{"n_experts": 192, "balance_loss": 0.0111, "init_std_router": 0.00935, "lr_router": 0.00178, "vocab_size": 5618, "norm": "rmsnorm", "norm_eps": 1e-05, "seq_len": 256, "dataset": "wikipedia_en"}
Below are experts of layer 4 (counted from 0) of a mixture-of-experts language model. Rows are named router (the router's row for the expert), gate (a neuron's input weights, with its number), up (a neuron's input weights, with its number), down (a neuron's output weights, with its number) and show model dimensions 0-95. Each number is 500 + 25 x the weight over its row's rms, rounded and kept within 0 to 999. Numbers have three digits each.
Before each expert's rows: a language model's description of what the expert responds to; "comes after" lists some tokens at least twice as common just before its tokens as in all text. This comes from a sample of Wikipedia text that the model never trained on. Tokens count by the router's weight.

# expert 58
It responds to: Numbers in stats tables. Number cells in tables like "1," "0" or "1" in election and sports statistics, plus line breaks and short word starts like ' per'.
comes after: " |", ")", "\"", ":", ";", "]"
router:514526487490539484521492511519523512523465512496520503491536514478539453491472521491517490499464497511527518515477495533474535535519527497497470537532469539473477494489529508527464466541496473491498488494513517520492536471468488522452458502464534540495481504536484539474514529455460464491
gate8:502512487531490518490490477489482506499540434522487498521498434537501522495515473502494500573527480501552495487520470486558502491499470520503512486510493500500545497480506544523518478529487527548528523497463518493465498488512511506540473515504458520489488499512525483556491455512476484511
up8:501507501498496485510498497469474443477502454523481503517563509502498494499492491509463539491443496506541511544485512499508567501503452429499482504523540513541516514504518485469532505523525494538500493521470497518507510469450541481464489514504481502491498473513499470491461498502505498537
down8:495509525480490500485497508491487492499521487492478544506501498501504501499508502505462496534499490496511511501489521464450493498522499556528495515506521507420503538469520490492500503552496462507478496528525530536501488498481503515428516486487491446449496499458464455552450467528518503509
gate9:502492537516523482503518493529476455483514516519474508506585514483484485508507496470499505505499479496498457482455497480504538502491486527498530476473502481521505514507459499502469477407487446500504480556494480435532499506496505477545503479532485494499482499485522517515499502470479495484
up9:461460509522497476485498502474493495470524486512494500522477475543541501508510481496502513556510498496508533471462486487522474505569509498560499521490551524487478508508473485511490474504498489501569465530478482498488490493499423508496485476510503489547505506500484501496491557518544513486
down9:466459573507494487498543512466462500532501494545498537501492511550496505491495525504433503498498549473498479502497507462501506526503468533517509475505477470545517505533523480493516503535467453497475490511500501496525490460524479501469461494502519475505495489514501502554490501502455516462
gate10:481477549502466500504495415499515540475504497504478507473522502490529492521533507546442505496500472498519505509499488487509493474533500530520529465443524509511503521519486488513499508468505538476477557503502443515497539531479498509494570509497466475505475524480507503510509527487500496472
up10:474509510481430561508505520507477497509504536535498485495494498504564450527469501495498509527501510493492501503491513493502504488499535481503469484498488501487594444502503496470461535479498506498502488472484527500462509525549481506500504490529520481503473463487560484530496500503533512517
down10:496501495424452475515510476516465499495524492540495510509539500488501493487485486550496498505491508530487523493519486508496495426523514501494479440515466469476516512500463508480509517444482506526479485495521525506489502502510461530447509494557500500503461520472503520556492498481502502543
gate11:507519505485507501482495502491496499433539509506429491484468508507470526467529488504538497556506501427506468512503568493486414468474517496498499500510467480514485502496501506506520498512494506534493486500484494492459494514509488532549491503508517474494478501514537480521501512507520549503
up11:498502522500467503519471484448544542487471528508466491490496458501441495516483460499488498510492486501525508482518497498503488499518490487534508479542495540464506498526514498478515528516493549517482500513487506504491498507486502509495509512458505499505484446515528597513485569500445492519
down11:509495480463476544469496499500567499511465533498486514584482490500430496515466473503496476513476494534521500484507448500500454500564539487547497498508533512498493505487478455484500547501506524519511490482511474495505498529486470512495486468513526483490497521496488501500497503484462528493
gate12:485511457508481487517505502438481487450469512432499475503494502556492483490500500485525505512491504461491482500510505449523471537458439524523514557511545500498501502498494459482508490471492491497496490519506460505500512500513525488541499503466475498500503490489493501498408509506521490491
up12:527506506498496500500453489525496609499547511490524490523516513479501489505454489495504493507521499514511512486501507474438514521486501471485531487508501537463477503499494513489517496529479507515460453513503533477466500532513500504500491518473482499509407463453498498503478495487480502481
down12:531520491501509494484459489489521516479499521504489496512545496489484477535453471500521514507540470514511512494581498477444466511510525445476511499514441510500507481526443459512527523516496500492493499480508500516488500460505487455489499499512469507528498455476503554507465484488494456507
gate13:502517505523517541459528435552506507494499483526526486502531524502509556452542472495513508485504539500516507456499538481515498527493463475499518499493501481522495440492499488520507479463505508486500524487494482523472503504512509492499533537525493501549490548509504486519496495538521580501
up13:515504446549493491508447492522517502534499461504527542482525492502501429525491496498514506497495479469567503504517470513500467483549523505496501474500500497466496513500495490456488473503489483471510508488492480455496488515453508417486484511504495500481518521507498500488558452524510508504
down13:461575515508519492507484494569520498499499497463477494507472485530513465503539501522480498492492460501568440523476531498533510482485498474465467507480487495479499472490510527503466493499514528495505477477487507496507475518500477457506547437516501515484508527465517504479456515514500483485
gate14:563501526500504497549509501488499506492466471508459498489525519493488578497509492456486497424518504508497497479510488493500502500502471520510476518500503507540515463466518494505554451499505510501501549522492488515527470480487488497504520500498500424485449496497502493453480467501513522525
up14:502507497495498510503546533483495545483525486492531490493495523494477475489497512554519499488492479542509478501513511543531483497493502510500519504513542512463504561440469528499510510527465462490495578545536516536486491491516508498447513495500501486429477497487507455502488506509475494497
down14:504520498544504481526451448502499514446518440499487518510426498505531480504550489496549501504453542496472506453491496510471496519508500500487485508497474534512507544507554501500481530491453528481500494500458501499480477507493515554449502487478500500509495500511499515511524500530491498509
gate15:512473514522541455504532482481529515488501512488489499429472526529505499508483502510492551520506452495497507456500505497505489465495526492506530480490472451500504514542478500493509504487517506606544546474502508498499494537509503502493504485490492501519503489494471430511508508492507510540
up15:530456503488495501502514508464501501535496416508483520493469530505572559451514517502514498475516518492496523489520461510499501500457493526538496475497480491527504494515530556511506529487517505493545553510498471474507525529461493491491501483494481524512512530494497518518510503519527513448
down15:552451466514490506522513504500495490543537511509505503491473479456480500488459541503499522518451456496510520505517514440504492497498460502530439495507497434507513528538473543494520516491503502556491529522467508511500495526499567504494502507486493509517471516512483463493512500532492505498
gate16:568484504511494452494529479510519495575528517515479506538485510492499493499494432488531499500510473494492499488568522500469496498484431501504474487500505505544493505471488485515537497500510469515499425452480483540499504501501490491486541509523503513497531488496519523500484481514503492476
up16:476474495472584504478496492496486496499552504473513499509515525501522523507473561447518501453512537487492505502508464478497503501466497499503496456464498497480505464493501479512500477485502528495465492497491521510516465496501505502496518600489556508565481505499511517491515500504500501521
down16:492505504439526551501499504463521473497471544501523492520499503516504499538509478484504498498517499514500472469450487504520510503493574525514520509510479521459501498491442472494502447481521482492548461501488529460487510466503473491489561499482503457543517489471496519515501516473531500519
gate17:510487493508505478479486520505490449493488493500458497523489456451417504538511506506500478496516503518499485495506450491497497439521494479505515499505433532506531491503512496506513501464509501508497487509445542501496489482488499496565504582479521494463504517528474495536502505519508499493
up17:449524499494531555505532497482489445502492489460549480498510472548519490475485497492506517420508503521493527491468485484490563522511502473487562535455515496499468521500498493467473485501514497496508476514503544506574496489454502522493501511500499488508499499519500514504523501501502520491
down17:478461524504472502546478527467486511484507489539548523514477521497511468536497450478507476446480496509511500500525492455490503467478495524500497524534506510496505497462525472512503495505475465492499516524482526533536506435501464536496465499468534494500495517476515462477475568491534508496
gate18:504526466507533498497504557492531493503498446498513509496499480497501588500511484480528498536469510499456537473499514515547499507503460484506526464484476467505498491509497491510528556513552490500491518501506470482463494506492561496512502469539535442499536500469506502502492510486499471505
up18:476520503514528500471471509506506495466503497540534501488450501498500513472483516503526505560506534572546473462531525500508496498500505490497549517500507483529494596466519553482483478499495515489495477499524527485494492526501500519517478495492510500565467545515500499529504494505498499495
down18:481515504558466498508478494504515525515500468488512431484484497489485515487486480488509492467455503480512461470539493511525423524458455515503516499471516507540484466500512491515503516439528459527489542522482490506493518512468492476521475519508496517506473479513480478501508501515483493565
gate19:451502517562498501462508491465488492490495493501499520506452493550473523511548557526523494516518488537521546506499506506498466498496503498463508481514495461479500505543506503504522547551494503517476491553499495484507498509518468486509538479494498443498502518482560495490473448499495499475
up19:449491520526475496499477497522432504509441495493494482500503487497497493505547512556545411527502486490499503554506511499495495485491483456501522509498459548528495497493499484491498492504504450500495489465449493485496497498499501504499509490514511504501450530491545499497539459462496521506
down19:498487506506452526512497508569493509490475501434494552475556494509506480494520514541483491566524518481527511520473495502472490520549494538527533508490518472496492481496514499460482486517528543535505480496487520492500519547490512553540460508508503534493518512507489507477476483514504505519
gate20:521453517539486512499501480498501501524508513493499456496506507511435500496500461494378493422508517496475515459470514489503498482486498498495502500495500497466493501518531509443505517479510464503498496452509522487496508531518479456495504483511502522498486493465504493505459524498497473508
up20:500506462500501503502521486534500506483530432507551503460492533505500484482519500474511508488508506480499487505504497510494505541511498501471487473491514546489522519500500401493479499517500425453510546509518492462516481513498530562498487482551504511497529504452482483506503494483495484505
down20:490505491511453531513474485477478480482502485491505446529507519511506513544479462529460574504493499454554509465503481497483515452516535499482441490508479478484481493474472493502491469483450473487476547501501507467494496490467503501493485500506479519500518549525454483509501478480484522477
gate21:510493488488495494489502456465475497511446483486520509538467539511443587481487499520525499502544502521512493499455478495499495499509488521535492448442524488520505497497490558516501504495497506562475500465499459479483483552499546507510493485521461486509514515503500500506491501507510516500
up21:555517484539500500498493500473508521501513499500512498523501427482509498503465466550510490518539474482500481517481511491567511550495521497502504472495498468485493503442482495516421517494512495509504462498564484508521491526467519496490477506497502486488478508501533499508509569509502466502
down21:465522530482500452529507491509519522509522487496506554522496475476461564534496473511476515491515495478453504497536517467566483493501502452477501492496488499480491537493478484526510516496497502534501512508452535507509462517506467497491497492492501530423514540530537500454513488485499498502
gate22:530506510500516545487500484513494485482504507510486467496486519489502535477484503475519450540502525507531477494487519474496470481483480499492503468481496495471505476500523500503496536499463499466489461490520496528498478527504421500572495537452488446495532504486490461511489473546570482503
up22:449491506509482525487475553502559518542498519461510504488445504500497507567532527501541490516498484475500523512481489536473500530475488536503500513504473513500510574518492497497455510485515502505527494496502483478560506535453508491515483525490509507505515528504486473493498487557490464499
down22:447533511495502495508499469495491514489505533459439502485430501503475461490569473484512503499518494492497504573486505506483546495496519493529482462510465488501500499535498516512497499467489498499522490530503480480500495531460487485496538489494486513463476522517516453558448499504484488503
gate23:493510506502504509498496507519502501510496515504490488456453513514516510533491505481560504511524455490464499514492536491521473440483503481490510486501511436473492522459513552475490501506527503485524514491492499491553502440440558508517505532540552495500494490463521495510491465536521505511
up23:507498453467534505510501491516450490483496547548503530514508503507501542508486483526507500481497495531498491495488485499496505524558522490469493488480507486492450500480498472488497526490413475504509502501501440473511448506521512466461490489466479499509471501461503500431494538529501514488
down23:473503517504501529489527584499520470516502499473499495508482522513499505470509504508512507512491442531522505548491491489552513485545519490493523484505480502510496527516499517528520507493518505478516535430506516523510542491518488505502443503486494510473556494505446490415497517502497500491
gate24:485480505504455499482496506509491497562495506515553509507484501496418497492500500509463478502489437519495475517487534501517475501492501462479495478531517490493483477512527500437459503433571513514498497500483489509527463534503506510525503505505497466519535480500490511501501499478508548532
up24:485516499469467542499527528547522532505498486498470485469455486466481502526498503470448476520500505500500490498501493509538496533562502494505500459509504506494502504549554534495508489497494482524506473515497502510475477482514593532508512502502470469504552534469521506509506497504462473473
down24:509500500505507485467481588506460497448501509506486500499503495489501501501553507470519509510542501512486493509446468510414487437513527498501515494500507517503496497493545461496502531470524562503502517490488506518508524492493544504496469508515494542503539517489471468514523508505530498502
gate25:451494503500469532502515532487457509506506493500496447497498493465507520511497492504577422533508538498462501467495509510496505494552467446544547496503494488489498492454479515504491504501486516480539515495483501495469500501470527467481473454558509497501499496517496485523504506480511525487
up25:481509490507513556490505501493505495514501456543515544501517497474532515416468499558514476473487509528478484492486499502492498489510508489512497517518500482495540491492498541514502501509501472499493437495496548511508489517493435501516508536514513504503513474552424524499521476472513512465
down25:519489521495488538511500492441484442479495485471518416503501491491518490499559500493500490493438483531505503463490532507475501519501492490508472506499509553519498547455496510459538514509560479493524479513499505508502479469502509525498500516493520494481510488491509544508467475499542511541
gate26:431499504507477499495504488470502557504543491508464498512458528495481501490551494574530499486503508505499512452498504519531456464563497491515455501520496509473541503487510512494512528504455529492503520556466510491468467499490463501493480537511477486502481507519494501503507465508499517488
up26:500494493442521514492505530511485525485503497457468505527507514517479503502471486506517503512567481480521502471520500516453544482504472512505509497523478468536476491452496538509491481538507477434516491455554503493488469509460479520514545497486489501496454520481487551452506489498505512521
down26:488489483540495500540521509519491501502487453488464552509496573483493518493509474476509499522492503479482498493530464492501481496527497500495502505469489491531502508469519480507483506445468530505484531466510508557475470493490552523527525526495481511547504466505465493487468477462470505430
gate27:499489519499481469480492500503499508487501521528503546505465503508586575509584509461505495479473502492486500504435490496510517450511470505507516540537522497529523473497483485512501489501527520501498473527496500510502497539524513489559518495521495467486497535495490453504489496500499513489
up27:511524520411469506494524541537496435462504485502477451446471500512513496497503502519489524494519512497503498501495468484540520500498496507501506481506503511495491497492460461499486516528527520486482504530490504509466507498542482505483537492517530508486491492448474473507495513520496594496
down27:512490473487477486469503502554485467491524518527472514503498491498510483523490520519463487468501523505483522489498486481479472495491554501502526432488523525481493493514516513497535507541472498504508486521562491498484493518541516503443500518540516487483482499470489420514487488482431500456
gate28:478511529519488502503549487510499494553503504524499546543495540510505498497522535498418534522506510517460497535506513501512498505498490520467525502488501483476503523496507496510502497503552539515503512495470470500484496469483497502475495490508418462503505525510575505466489474520512535464
up28:468510500508529495521511498459537415529503481500518571487485560465503471501517513506513495480502512506518503511502500495505426507463504513489541492550465468507504489493500502568499450496477495497507496501523497525488477463498513480549497513493509490497554492511499491505497495501503492468
down28:497498541501480502528535449464479505488475584500495497505488499530438470529494514536515494517503480496526477499498536493508542485466563487498494469476519495499486488495515475496492559538498503497511533495518508517455471483508504477514522518501502465464494472475504466447510494483503493465
gate29:518498509489533480465504460490523521533517504491491498517475496513503496499455516479476528494495500490507459498551430507496498505487484490491480484497487517562497497439503491489524479465510462509455525544481496467508520512512424477513566486498487506499514489470522478504497501519484501439
up29:481466513486480496506502470499485533501529487521501497475445515488472454503500506483496493496496478484469489499406498493502520441503499497505595499514496501489457496500560504500520510514498491503489463500508493474517499473503503490495478520497509510501520487478462504521500509503410483515
down29:509505487500454511544492481484505503459488480477461477496496492516511458496522504501545498499489501527503529502479531498463497486502530500508519492499511496421485454505470515499517500505477566493503524497457490459431507501472448483501465501494462507455492458482487522511468479474495466484